Experts of a small language model: a variant of SOAP for the experts.
Below are experts of layer 2 (counted from 0) of a mixture-of-experts language model. Rows are named router (the router's row for the expert) and show model dimensions 0-127. Each number is 500 + 25 x the weight over its row's rms, rounded and kept within 0 to 999. Numbers have three digits each.
Before each expert's rows: a language model's description of what the expert responds to; "mostly gets" lists some tokens that are sent to it at least half of the time. This comes from a sample of Wikipedia text that the model never trained on.

# expert 63
Description: Prepositions, capital abbreviations. Prepositions like of, in, to, for after nouns, as in No. of seasons, plus capital abbreviations like US, A, O.
mostly gets: "of ", "A", "O", "for ", "II", "US"
router:499514531500499481510518504486513515489516541464486484475484521447505508479540475458511533426503472481506504497518462526501488529496495433545478517499450522507526474486478471511477487457524496514494512489494472476512462491522474510567481477500492479485511499521526570481496452520479506496469473476473530460499525518496492533464469470493518486488484509494484487484458505521513482528520

# expert 28
Description: Commas and list separators. Commas after place names and list items, table pipes, and linking words like for, which, including, where that join clauses.
mostly gets: ", ", "for ", "), ", "\", ", "', ", "., "
router:496527502484514496506556442481523547509471518480506524501462529504508468514524471544505512486502519517541510531501462475512535504491495450554477454515454509531543487519517476503563472492486500491541459486460473504453453504507527521522469501493508498488520491513472511501516499509477502532527490489499519475486493523494481508512490523517508521525554509441504498466469469499504487501531

# expert 39
Description: Section breaks, headings. Double line breaks before section headings or new paragraphs, and heading words in infoboxes such as Career history, Career information.
mostly gets: "\n\n", "comm", "mod", "began ", "Americ", "Produc"
router:512520508514501478535517534492514507482520509486487470502501481500536470466531483481521503554532480521465516539514509535509502504528505448519466485496476502541534440474537462503546465487473506533526507555525518470506485491543508495525475472491483498502488463525530507488495431534513499470489480493537497495504498516508476506483533522556532540513505473479506487505546502489517538525485

# expert 7
Description: Plural noun endings. Word-final plural or verb endings like -s, -es, -ers, -ants completing a split word before of, and, in: orders, others, descendants.
mostly gets: "es ", "ers ", "ts ", "als ", "ations ", "ents "
router:510448477474503511504476497508515513497516524525492454489504490492480524488498583490463507542524510522562508511526484555566499495531522463499469514448462521545497493507545475484540507542479495519481483523458522529485525518497493470552487513475478505491514473499515501491490503524480503528541493480479488495510522500517485490515509485483474547465510492514473494531500462483509527524522

# expert 13
Description: Capitalized name starts. Capital letters or first pieces of proper names and years, e.g. United before States, H in Hillcrest, Wake Forest, inter in interaction.
mostly gets: "t", "E", "198", "197", "United ", "Con"
router:476486506478496485515516488492453506496513554467492455493498510508488498501453554504509546510525481509506520510494502488494530500475529478548490479512505505485466468498505485556511491510476527520514518497490501471508487466519485533552485465487507475520551525546545486466519484523519556501486480487500505446461475519503489571496511494537544537478497506453494510481513473507480507538495

# expert 23
Description: Foreign name endings. Word-final pieces of personal and place names, often foreign, in tables and credit lists, such as -o, -a, -ina, -ley, and RA in NLRA.
mostly gets: "o ", "John ", "ina ", "ley ", "io ", "z "
router:523486497492508473515476476480504494513519481515509524479520497511490523503489479543471523510524484492513479463512501520471464470468537543547479460478525491495499495536544509472494481518492508533476528506501466485505498522529478492547570483454468434541510519539495536532535420511499514474534535493542509495493502547529468519511498504483494498530500478493489532522498490497495515495506

# expert 57
Description: Lowercase word beginnings. First lowercase pieces of ordinary words, such as form in transformation or formerly, bl in black, th in Cynthia.
mostly gets: "d", "c", "b", "ed", "v", "reg"
router:571509500471487481512508524486516496468505509484499514529479525483512439499484543487432469466486532488498515521495495502506481487547493498489464466513496486482457547478512485525486501529508535516518503494487444511483497463519509530514517515495485463512491494522522474532438477508494510471527509502481513450508468516508527513438457512499511525491528503494538486489469471457541502496534

# expert 20
Description: Mid-word fragments. Short fragments inside a word right after its capital or first letters, such as D-at-abase, N-um-ber, fail-ed, gymnas-i-um.
mostly gets: "at", "um", "us", "it", "ed", "ot"
router:516524506486509492529487481497521545527537546463524495499509505468510488488538509527506518503522529550491517476531456474507481509532494469522492466474508528502531451448510444520511505536492532537496513518475515478502472478552491497518510486488471505484527462486552534493544496512496520478510467484549488465500464506465483504473489488488545507511537525464527466509472540500509479510486

# expert 47
Description: Copulas and verb endings. Verbs right after a subject, mainly is, was, are, were, has, been, also, plus past-tense endings like kill-ed or experienc-ed.
mostly gets: "is ", "was ", "were ", "are ", "has ", "be "
router:516524544485542504510475506479502521472514494505550472471468537489458530458541488530446468483535578529477556491508514502515517516532504552480490503509515482543469497499542490543477477486494506533523452494513497489452473488505489517546480511504511495460497452526521479529527512513532514473507497477485483489506480505491481492494495511461514490481492476499523507527528512493482471515517

# expert 2
Description: Table cell separators. Pipe separators opening or dividing wikitable rows, headers and cells; also word pieces like isc, ac, tiv in San Francisco, Priscila.
mostly gets: "| ", "=== ", "ac", "tiv", "between ", "isc"
router:513523469520519454519475510458502542520468499461479461473507512488448499483499562483441514519510517541496546506554487521548533535499511477538502465493523517471495454512503493512476519508489522509488461479503477439504497491521514516513494527493411467528513479508484494510476480521485496512480494492544476488482452485494480530514477495492510515489520510491516531499522511496504501503496

# expert 37
Description: Name-initial consonant clusters. First pieces of capitalized names and words, often consonant clusters like Bri, Bre, Ch, St, Mar, Li, He.
mostly gets: "le", "Ch", "re", "Mar", "per", "ri"
router:496493523509515511517508543465542545455504505516491487495466464481493490504470511516490490492508529517477494540523486533493493519529505478521487525481510483508516454508530498515516545547516533525513509455504476457494487444492513518530568470474497504501518500522546535485499514515479556508493511483493483476543468520490494536471517501522529495501530463507545535525490495497454478513560

# expert 46
Description: Word-final pieces before punctuation. Last pieces of words just before commas, colons or line ends, as in company, Tracheophytes, Isaac, and ellipsis dots.
mostly gets: "e", "a", "ra", "ia", "se", "ther"
router:477449512489503529525520475492503530509499505438472493472503485451494458525540518496439493503532526512529499528523471503496486483488549491522483472492495481497472487491488495493513489467473537528484504482494496493528481505497525536529507490493482465513550466494543534492502487521524548504509526488559508470511463535502477531466497497523518526474497500470523548551508498457482484516550

# expert 14
Description: Articles and open parentheses. Determiners and opening brackets starting a noun phrase or parenthetical, such as the, a, another, and ( before voice or years.
mostly gets: "(", "the ", "The ", "-", "[", "An "
router:471522454500494503526429522500495524454502545497487509519479500509476538531475490528509470523460494500461526463497494498508539513494514498497482518496486468526541541467463522516494496523520468531513501468497474474491515530484527508523546479513515506489492474505500526486516499487544487500492495514556533485493493492517554480498508510529550499522499521452497511502535536464579524514507

# expert 19
Description: Name and syllable openers. Opening pieces of names and words after commas or dashes, such as Je in Jean, fac in faced, decade years 196, 197.
mostly gets: "di", "ber", "196", "ist", "anc", "comp"
router:505522491469501479509494467476554530490470513487520495473490517484456474486477560475499530498466476518499525503496470482513500531488540518511506515477474502499489462457547504495544486520510528557538508521451477513504499461523505518505497483498476488492530517538543501519537496487527512513509446460511526474479462515529538532466478524516510483473542464506501543467474521471511519504514

# expert 41
Description: Latinate word stems. Stems opening longer Latinate words that a suffix will finish, such as comp, rec, loc, particip, represent, often followed by -ation or -ed.
mostly gets: "comp", "ic", "cre", "rec", "serv", "loc"
router:506544492481512484507478515474500512439521484460505471489481514443496470438499527523486511520485495538494540529489506549520481478527521508497472456483471500496503473495513460508473506490491523488527443526486483478499486467530494523497520492483481500477509491539535521451498524556488511507502455463497502468515499540509491494501484510472488484482553488487536526560517469521508531517523

# expert 42
Description: Plural and word endings. Word-final pieces, especially plural s/es and ers, ending a word before punctuation, e.g. err-ors, collaborat-ors, Arizon-a, writ-er.
mostly gets: "es", "s", "o", "as", "ers", "res"
router:531493500478490498531512538493486523514538505462478479490479519475527486490509536490468481505523463500493509470487480495515487511496528497527465513463516548499526512489494481479578550479462527513535504492471503482491492476525498496531503505473465507498501478495570501500457471502529552486526462483546479456509495500494513529452545523512502476483539509496537505536490520470463522524529

# expert 40
Description: Inner syllable pieces. Short mid-word syllables like st, ay, ag, ann, ess following an opening letter, especially wom in woman and women.
mostly gets: "St", "st", "ag", "est", "ass", "ast"
router:527496531496499512505507486482550501529500497468489518519490515477509467473508497513469498491499504504468509486507489478501478520519500494513492483528441492489496472526541495543546491518464564544491489504468520489496461495527497490516518533457409476504519468506554506500516459517488511534479506477503515432515500500514485495484504550500509488512524553479540508510485468496489512537545

# expert 21
Description: Adjective and gerund suffixes. Word-final suffixes completing adjectives or -ing forms before a following noun, such as phys-ical, automo-tive, molec-ular, rock-y.
mostly gets: "ical ", "ting ", "tive ", "ating ", "ing ", "ous "
router:463482476521524482546473545455458539519472513488500498493486487529557481483476491500502489508530517499479503519538427465474530479505495474500513478456496504532507500510519477482524536567484522522478478519463511481523475481492505463483537508452477512479497502498486509476534484518524528496499485472475490482479521543491475534500494521541524471471498521470465481543502495507493458510518

# expert 31
Description: Colons after labels. Colons after field labels or speaker names in infoboxes, credits and lists, like Source:, Launched:, Editing by:, plus quotes and dashes.
mostly gets: ": ", "\"", "— ", "ies ", "by", "tions "
router:562516515470533488533515510513518539501472527478526457470478514482557443521553523550483543481518514520504507503538473518499491502527530467528512509515484470523465527499531514478530527495495524542493512523516502478507491510500488516520504484454458500514518478483502491450509505557547504520505484494525520509502493557504500508498515477476509514473531485503529504490492538459460474512506

# expert 1
Description: Word-initial syllable fragments. Short two-letter syllable pieces opening or inside longer words and names, such as si in siege, al in alongside, ar in Polaris.
mostly gets: "al", "re", "ar", "ro", "ti", "di"
router:490526533477501439544493464486529516511545520486492477510469504489479525474496542468408528527501506523474519478519516505515485528511523489521475496501528497489490453474509489504511505521498527570515485516450473491523492496536512505529528479499514470516508487523526527456515504531504491509503469480498521468531446501483512488480501483513490480511542480497562468488509519502482490534470

# expert 55
Description: Punctuation and math symbols. Periods, commas, apostrophes, quotes, dollar signs in LaTeX math and decimal points in numbers, such as 40.245 or Bowie's.
mostly gets: ".", ",", "==", "'", ":", "\""
router:494492541459530492513500467498480515480488522408433497473486514464502482499552502511511506480463467527483528501527465513519533512476486471525480535509510515520434489487491508490479489490488532478503464499498496490513473459483516482514494510457487496503508491513511485510517490532538535506546518466543534480481498500508520521460512471540492521496544509506525503532488506470541466485528

# expert 10
Description: Capitalized word openers. First piece of a word, often a capital or consonant cluster like Th, W, L, Ch, sh, as in Through, Thailand, rural.
mostly gets: "W", "Ch", "th", "z", "L", "j"
router:528474488483544519531508490494515502478527546516486489508508512500488543506471515487481500474455503494518507472519512483471513520493484470550489506524534470474520478558485483506546503545492543541537495487531442505512465420500499526499515475511478477493491491493497521520538457514508504545522489507484494466536477506498502508483514507502535499481534518520549510508493465509527527510562

# expert 36
Description: "of" and name starters. The word of and the, plus first words of names and phrases like New, Early, British, County, and the -ate ending.
mostly gets: "New ", "of ", "May ", "early ", "British ", "tical "
router:465486520502496465508511498484488518502497563492476498450486518505485493518507484484481530440531450530494517502513490512481500512475527461520491520508495489510509482503471463518479517458493481533494510533494445474527426471489504548491501524485509473534538513501512573459518486501501508468494512471510564472482492515500465486460498508477517484509486503446488500494528505508511452513523

# expert 25
Description: Section headings and list dashes. Heading markers == and ===, list-item dashes and table pipes at line starts, plus sentence-initial the and The.
mostly gets: "==", "===", "- ", "== ", "=== ", "===="
router:518509515497523514505505519456516513467537540491475514508498509490462504481505541523519503472466498541520504487516504479516491485532476491525457507510464500510470490451520434559495479472503509483480460512454488469530462477484516476480514514497466509502501510509498530519481494532508528481503462495523533505514492507462525561483523490535484546460526490505517483533517515417510476509481

# expert 18
Description: Mid-word name fragments. Short mid-word pieces like ish, it, ut, o, at inside names and words, e.g. Par-ish, Lie-ut-enant, R-it-ter, Lorenz-o.
mostly gets: "at", "o", "it", "il", "ic", "ot"
router:510513501524476526518489469503540505504491544507481491487463495512484484482483481470481502514491465494485533512516472489518462535543540467505458472489516494529496459515506480521513475475488542505479445531468486478492417456497484510493505499486455482491495509564551511518505507502487507515499482469504533468513471484481498496462497471481529532509541514464559500519499513492469505545522

# expert 50
Description: Mid-word stems and participles. Inner or compound-final stems like ter, back, set, built, and past-participle endings ed, ing in narrative prose, such as encoun-ter-ed, full-back.
mostly gets: "ter", "13", "set ", "back", "Ter", "lead"
router:522483472468520497543473515473501525463505545468500473470491477479520485508505504483488523499544531527477520519506490498527519536512497486483508501491484527500432501509499459516493504571494498544528458517508482495522497486514474502527513500479478491456521521549505523515487491509519505489500494447538471482540493515486490511500501457515531548442527511463518529542526491448505473509541

# expert 43
Description: Singular noun suffixes. Word-final noun suffixes completing split words, like -tion, -ation, -ence, -ment, -ing, as in Competition, sequence, landscaping.
mostly gets: "s ", "tion ", "ation ", "ers ", "ts ", "ence "
router:520451479503524508487470518489521497482536542499541438500497526505511495458512541471472523526484476561524523484517461527519492509505543498483493483439493493546491458492545456495511511528517493492515498517472502510484510514521507467523498530485480490495506523491530527458478491548500502492507511492521508484528504576499462534508506523496492540493506503492452494542489472483476500492544

# expert 5
Description: Clause boundary markers. Commas and relative or clause-opening words that begin a new clause, such as that, which, who, where, when, and commas after a phrase or place name.
mostly gets: ", ", "which ", "that ", "), ", "where ", "who "
router:534535492493518515490531448444514528517477473479500491511466501499506451501484484530492523463494520503534508518504483512481510512533500467551477486474476478546520500497501458513552480507467502490478470496461490495453452481483515518490510531473504481482513521509487491499502512514464493555524521498484581488533468488494499498516471509499515498531527488459493516522500475502524499521579

# expert 29
Description: Name and acronym starts. Name openings and capital letters or initials in names, acronyms and tables, such as Mc, Mac, single capitals like G or M, and United.
mostly gets: "John ", "G ", "ina ", "Mc", "io ", "ia "
router:501479515453498457493465481490478522503521532497519492461497507479484535491522524506505569538514471523517472519496447483462466508489506514567463451475479484489502493554522501483479482520484491513469492507494499478505492499490492555516558528487471467516519492528526560526514457497485511467493504481529564481542510521509482515506506485501510527471504482491499543495504472502513498497522

# expert 51
Description: Title words, word endings. Whole words like General, Grand, American, National, also, plus word-final endings like -er, -ual, -ering before a noun.
mostly gets: "er ", "ian ", "ter ", "also ", "other ", "ical "
router:495470497487551485510481507485501543465513525514484539490464524532523510468508483542471489484509468522483524452507537477503525506476542514513454499498506521516504501473513448500512531485506489488502506546459473443518473463539505518531539502449480463483527524507509524478536454540493529501469470482481511479502499520478460509469498496553501526513497505454506506512535511501472503531508

# expert 12
Description: Sentence-initial determiners and pronouns. Sentence-opening words and determiners in prose, such as The, He, His, It, this, the, plus "= " starting headings.
mostly gets: "He ", "his ", "= ", "film ", "She ", "This "
router:517531506493541485516480502495499515493486482486533482507437493484554472472484498501473500468541571554511512464521496482500519491494548521525470534511475511565506483479527513514487497508452495522511522527467446477506505486493474510488498510496490490478477527529494505481463467533490504477496476500517499489480506517517546551466475520513545513473505516448491507533533509454480484519506

# expert 59
Description: Word-initial consonants. Opening consonant pieces of a word right after an article or conjunction, such as pr in prayer or prominent, d, n, w, v, qu.
mostly gets: "d", "n", "w", "v", "av", "qu"
router:536527490480504492527491503478480534520489493514486506479478512502534501479524538499472521513525524532538537503518500472488536489502487489506498485473500503484503533501495465470487538550477523513506479524452507494536486471520518523515523523461480477474495483565538492486467489521488518495500470454492540407471429519476508509502483530560488511501519507507517504507532473475521488527508

# expert 11
Description: Articles and auxiliaries. Function words opening a noun phrase or verb group, mostly the, a, The, his, was, had, has, plus See in See also headings.
mostly gets: "the ", "The ", "were ", "has ", "had ", "their "
router:500464500473525499509455551459518561448524468516506502476464534494473519496502494531477492496505563546484556501507517493523522499501517503499496536492519469514464449503505496540490527509528501516484481507499464498515507524495534479527481515507511513485494464502492504488524518495482510478512448482536546495516493493520550493496472496484574476471495517490485514469546534499535473507503

# expert 49
Description: Table and list separators. Pipes, semicolons, colons and spaces separating cells or values in tables, scores and statistics, as in 4; 6 or | DF |.
mostly gets: "; ", "/ ", "— ", "^{", "• ", "); "
router:512506547513497520534473543476509538429520503501565460509511507492534451536498510490496491475500491509537517479525504451512516504481500486567512517508498476510473515478513510496505495517469492530537453527462500465497498505484520562508495479459477512526505474509499512508483485542512493533509458476490537488501501508517487517485536475497526491513520536523540484511503480470461444502507

# expert 4
Description: Years and mid-word pieces. Year and number openers like 200, 201, 199 in dates and tables, plus mid-word fragments such as bu in distributed, Columbus.
mostly gets: "á", "30 ", "200", "bu", "dep", "195"
router:495511503493565424547512477496458499487514532473506512491517514482494466484496501479523554510501471532497523481522423523494503473488495515552490476499515494496461496513535472518491464511505513539514494529482479485501477457538518519533525460455481451533528498499524523455493492499511539526515493501468549491526487536511521507491497471524482500492496496488532519493491531473507522521501

# expert 33
Description: Line breaks, table separators. Line breaks ending list items, table rows and code lines, plus table pipes and closing punctuation like ). or ".
mostly gets: "\n", "\n\n", "\n  ", "Genus", "  ", "Coordinates"
router:497502526470517434520494530484499495521562484512513512492506498522490483493466506495497535476480495489488554532547498525484533536558513490509496519466504471482526487480569495448546486496491516513534520504509452518459520492548495513511507496492489485514487514498518505522480489538499507509495493470564506496505506506490501533471482472511533523520506541482545507506526542485468473534540

# expert 35
Description: Table bars, mid-word pieces. The closing | at the end of wiki table rows, plus mid-word pieces like -ed, -ing, -ad, -ell, -all after a word start.
mostly gets: "|", "ing", "ad", "ed", "all", "ill"
router:554490513496507454547480539470489549469500514496503502498499511500482451485513495513467499521477505556479517501506496520544465506493501458517466478446443469484468505509495476518534496520490547476523460454507515497497489415525468501504484496463485504506495491514515505493516507499510493490502495465540521487558502477471490545502466515512479518517497532481508521480496488480493464520531

# expert 24
Description: Word-initial capital letters. Single capital letters beginning a word or acronym after a pipe, dash or parenthesis, such as O in KOTC, V-ancouver, G-abon, and CJK byte pieces.
mostly gets: "O", "I", "U", "E", "V", "K"
router:484505566490533491502535491472510503493510495461487498488475546484539494476487522536505526491467498532529499531516475537467494510473528490577459497464481514475502478496497501497486458500487510529503501505519505478503483495506517494513501482472513443525514481503514547474494500500519576507491514468516528456524460502535534537449507472528488551503518457498499519491504500500506485524540

# expert 60
Description: Function words and suffixes. Prepositions and verb endings in running prose, such as to, of, on, -ed, -ated, and mid-word tur in cultural, structured.
mostly gets: "to ", "ant ", "ell", "ated ", "ed ", "Car"
router:511530515512539470541517479480485527476479528505535464467531502480478471498505482490463544454532524513493532454517482514496484511550509504503519508491471523488457469513519505488480457540486509524481459492489480457504526488504464487517507508476493471481535493521507556500530467506528517460501476461508492499536507515478488541487523467536522506480517522485469518575487483473536484514496

# expert 62
Description: Digits in numbers. Final digits of years, scores, dates and volume numbers, especially in tables and birth dates, such as 201-7, 54–14, Vol. 4.
mostly gets: "4 ", "1 ", "6 ", "5 ", "3 ", "8 "
router:537501566492509468524504455477469506447499509505479475482520490460520505457494487508500552515513499511528548460532459501556495557498510502522522532446451534497501492494537485516512516505486502490537515494484458469452485499508525533506555468479508494503488501508506491487493452499520511518464500505496495480540519477513532513492506493517499486474497482502478541492541543508530482513499

# expert 56
Description: Compound and word stems. Stem pieces beginning compounds or longer words, such as work-place, rail-roads, month-s, Genus, Record-ed, inter-disciplinary.
mostly gets: "ing", "um", "ow", "ear", "ish", "ef"
router:529453529481509500540524522479543506520546523447515514491509520499476480478517507509480543493517494528501521513521492483488521491517497493513520502483498496511471467500486515550487457538520524517489522476446500516463494455513488514513465521509496485477518491539579531516513514506506497483476522468540532433525496498495489499482484474543525528526542523450533493505494462472511486530512

# expert 45
Description: Capital first letters. Single capital letters opening a proper name or title after a space, colon or quote, such as H-imself, P-tolemaic, N-intendo.
mostly gets: "W", "S", "H", "C", "P", "B"
router:506513501539519539473456520501494474516558475519496509510476531509533519514479517529522475480503481489495483488486523490472525527520519526496478491530487519448529514488476527496535478474503557488500484497518490494526488506474491478473495452511474513562484499552505506469469471483462479490489508518522483476498445465490537470494507484467527531466466472525467467488476467533524553478496

# expert 34
Description: Articles and adjective endings. Determiners the, a, an, their after prepositions, plus adjective-final pieces like -al, -ic, -ial in Regional, Olympic, National.
mostly gets: "the ", "The ", "ial ", "their ", "ative ", "National "
router:466504473534502521527473539486481541495497516512479513501493537471535533488475475498487539544472526539460527503532501496503532466486561480488493501509512492504539485506479483523504511522507484507535504480484514510528487527463540480468492543500515477511491469513496538501511484478528528508518484484505535525481493521492503506480504514589552505462496520461474486472532545493563504510488

# expert 48
Description: Word-final pieces in tables. Final pieces of words ending with a space, often names or headers in tables, like R-ally, R-ound, Monk-ey, catchphr-ase, Se-ason.
mostly gets: "ey ", "ood ", "County ", "Party ", "ory ", "ill "
router:490460503542554495527507501488535513512494499504518513470512532481536479486518509549456550509483487534475497499528492535527457482485512503534509481482514512509469496500551462492490491520498552536520504521442485482498476506570519503500505532451478475520494492519513518489509450521523514507528533467534511473515514526529508548522449500512521513506471499465496500510500466496495487512542

# expert 52
Description: Hyphens, auxiliaries, prefixes. Hyphens, auxiliaries was, were, been, be, not, and negating or Latin prefixes un, sub, as in uneasiness, subsequently.
mostly gets: "-", "were ", "un", "not ", "been ", "sub"
router:503490502517516505540493518493482538468487503471499464506499508483503519516490472562475471477544496530515512538532497511513523484491462477509476494494537512546484525492507455517466538548490514489498488487506480501481494494529540515509519456514505505484483503547521504465557511531511529544494502476490518488483504442499524477435456495523544475471529519461518483527492515472472478503547

# expert 38
Description: Word-final suffixes. Closing pieces ending a word before punctuation, such as s, es, ment, field, ology, ity; also closing braces in Area^{1}.
mostly gets: "s", "ers", "te", "ard", "ia", "ts"
router:534487557471503462509499516495508501489508537477501502500527526468492460478516553510496485529499464482474494492509432497506490548452551473537460520463505485482490493483503486502539522508509489550502490498468505508451488492517490527546499486459480499491506460505577509492506474548512499498512496496555500467511505510477491533488514505527497530489536507486522504524477492469494474523538

# expert 3
Description: Mid-word fragments, numbers. Middle pieces of longer words and number chunks, such as cent in center or descent, man in manipulative, 38 in codes.
mostly gets: "000 ", "ine", "ne", "loc", "30", "00"
router:489481499491500493512523511460503512514506518445517479522511487447495473484481488474523529514516498531509547527529496520505473505506503438506481460486492533482538510546498483512477515504499524552519500506444476484493537512505476544534531498474495475516500491575550545551490494506515503536495479446522515466508480514515510508454510482507517508516536470485534512504511518488504460521525

# expert 26
Description: Noun endings and commas. Word-final noun pieces and whole nouns followed by of, and, was, such as presid-ency, divis-ion, season, team, track; also commas.
mostly gets: "season ", "game ", "season", "population ", "oute ", "League "
router:521481469461508488504488505428513513521537518466506498511524558487557489486501527488496501520536503533503526537535459496484477511494503445484539479488491513542485514517546439474511478519473503500511483518512498492487480508513464534471512475468491500465504528523497516494481484535541511537492470492496517488531463529515504501504506494489514516535511460472493537552490487497475465531549

# expert 58
Description: Consonant-initial word starts. Opening pieces of words starting with b, d, j, v, reg, con, ab, as in regular, junction, Prussia, accountability.
mostly gets: "d", "v", "j", "ab", "con", "J"
router:518525519496492441535455517497487493490503532496493484518541538501444505525505516476454526491518486500479553519538476472503499518494485490511529492494524492493488512531509496492506515526481540519502494501454489477505465468529517530502508490469460457504499483548545533473476493558501518485520483466532509422525459540509522507484478478521479484460518528508512505468496472500529487517489

# expert 54
Description: Feet units and name pieces. The unit ft in height and length measurements like 6 ft 10 in, plus en dashes in scores and mid-name fragments like Gra-ham.
mostly gets: "z", "te", "me", "se", "ov", "+"
router:502494495465491493542521483489526519502520525504487489450532507491540489482503538492463515483527527491508524530493484502531543506502512532507477475415517514494528509494507457494476508506533487560540518489472480497486466473514540546512486500479486434514558467521502520508487462506515516499518472489502501471484486527504489484466552491546496523471523497479510514513521477468543494532491

# expert 44
Description: Word-initial name pieces. First pieces of capitalized names and words, such as Sain-t, Ap-ple, Lou-isiana, Andre-w, Air-port, often after a dash or the.
mostly gets: "er", "ar", "Mar", "ap", "and", "An"
router:503529546495548476529481532495483516484539516506482482523471481474487527502493506462475512508527507510506508493521498492488496500508533500500490508479486529515518454454563520519504442533518522491484472502510495467473508442550479464498532490515451508505531506558564516466514518477503468466513457487497529460509457536505493524463465510489530496504520518463507503500489517488515486518487

# expert 27
Description: Digits in numbers. Single digits and number pieces in dates, scores, coordinates and tables, such as 90–64, 1997, 2021; also sing in missing.
mostly gets: "3", "2", "9", "6", "8", "7"
router:520488545508490475530511546493502505513477546463551460496517474456479504518465501507505520516532504496495503529507482515532534520466480519514488479510446524524521498490490451554491477518483556528535483483509469487472474515541500495521480482475520492482489480505539489496479484513504520508502505455491461497533498498531483544475505469506497508517526492503553487521496477441506478483569

# expert 22
Description: Verb endings -ed/-ing. Verb suffixes completing past or progressive forms in narrative prose, such as evacuated, continued, moved, graduating, before to, in, by.
mostly gets: "ed ", "ing ", "ated ", "ted ", "\" ", "had "
router:536569480480553504540493488477519507505495524493545484415498487507495471484480481491496521499512553527496510459512493494513507480522481507500496519518449534508441448476507479497498457538511504506519485549509459487485494475472470555516500512488479492489528482523508495533513472493483499496523508504494468510481481547468510519469492497476506540476500496474484505547509497504519449513494

# expert 0
Description: Line breaks in lists. Line breaks and separators (semicolons, closing parentheses, colons, plus signs) ending items in lists, tables, match results and formulas.
mostly gets: ")", ":", "\n  ", ",", "+", ";"
router:481486573468497523508519512505514500487520521488502504501491527499489490492491502497505526479469492511519527524518522506482502548483516514561486521474518473502481500465515515444509462500464492524520484510493468513481497465561517556529533473480486474518506502515497504532489502487502517519501485476571537479535491478555486515467506465485515513468528486478540518533523528467471450516542

# expert 30
Description: Capitals in codes and abbreviations. Capital letters starting abbreviations and codes in tables and lists, like IN-D in race tallies, U-tah, A-idō, plus prime marks.
mostly gets: "O", "U", "A", "I", "E", "Q"
router:466509556462484476512499514480502524527517533476491503526505539467515534490519544519498523526502491517499503518539496513491499525473510479527453465487483492484468502473503506531487470485535527540514516495485467460454502498513496521535498476484494434507484475515532536479501464518493535500482504479525512452485469506489519552476493473516534534485492477500492505476532504493538459516578

# expert 8
Description: Pronouns and conjunctions. Subject pronouns and conjunctions before a verb in biographical prose, such as and, he, his, or, she, it; also the piece or ending governor.
mostly gets: "and ", "he ", "He ", "his ", "or ", "It "
router:500522501537536474515477473488452496519529515475487525517525500498480491503501503485449474502533513501539513509506476482525470473546554515498492488472450440510452489515552462516469541537478506491514492519462465515502489492512497502504495485490514475549510503576486517469461508503468518500447479502493516494484500536519516519508505499517552480540464505478502504517504523493468505503541

# expert 15
Description: Name-ending pieces. Word-final pieces ending surnames and place names in tables and cast lists, such as Pat-on, Giorg-io, and "as" in role lists.
mostly gets: "on ", "de ", "On ", "u ", "ina ", "der "
router:534504499472523485502452496506495523503501510498509470486483488499474460512538517554523522498480478490534474462529474518492462525526488530567451453464515527441496485459553509471515509491489508534477497492447493500530514504547492508485520490483514427516541486524505521480522499507526527509531520513522515495448506535518489508510472507517495472489489518449486504526491498492514499506512

# expert 61
Description: Mid-word syllable pieces. Short pieces inside or beginning words after a capital, such as Go in Goethe, ock in Stockholm, it in Manitoba, h in hemoglobin.
mostly gets: "h", "in", "it", "el", "ot", "aw"
router:490509480519514497521537522491522526484489512508484527506504533462481510475528499480480532502546530520525515505491483456532503523535526487569506453467538455522489505478514493515562494517510541494478472500507481490478482439499466468463497490458471491466470518524534514494512497518478475483501509466533504466495484505494498571459507501479508520483559527502537479511484499507484486521495

# expert 6
Description: Numbers and time zones. Digits and decimal points inside numbers in tables and infoboxes, plus UTC after "Time zone:", and symbols like ×, °, %.
mostly gets: ".", ",", "all", "°", "13", "14"
router:510504548467488508517494510482477502513517486484475508496489524468533456464519488473506484521486485556496518539536475479537531542499508529512487484483505526502469466500494548502473475466506521535503476503517486492490422497506508475508493505471488505519486467512496532496508481496512547494552519454536517453518475483512487500498520510516529467496544510507552538533540467472545480520523

# expert 16
Description: Foreign and odd fragments. Word pieces in non-English or accented names, UTF-8 byte pieces, LaTeX commands, and inner pieces like bi, cup in Occupation.
mostly gets: "i", "Ar", "ud", "Pol", "é", "^{"
router:490517525504505482524510488479504503459512526468495506500511511502507475489491499516483539523460512499493525491504463488467464494459531484526505528494497477491511515493485485486468499502499525538476516515502513491489465451558523524483567459483483501554505502553533517509484473499517559492491495495505526447471432532538488482462473487543512526488511514474567497498491469458500496512481

# expert 9
Description: List dashes, name starts. Line-initial list dashes, slashes and ampersands in names and taxonomy, plus first capital pieces of names, such as - Order, Paravani / Kura.
mostly gets: "/ ", "An", "ex", "per", "& ", "Ex"
router:482525531499490492527526469473456511473465547497498489516524510502485457504508552488479506505542506516558484489495484475490521473506563476539498512485533486502523512505498501531498484478465527497485461504495469485537494490475489510493521501461445473508476476557531509445529499520484529512486479480498495465512493519528481523459481474524516544510493502488525474503548487466518458551494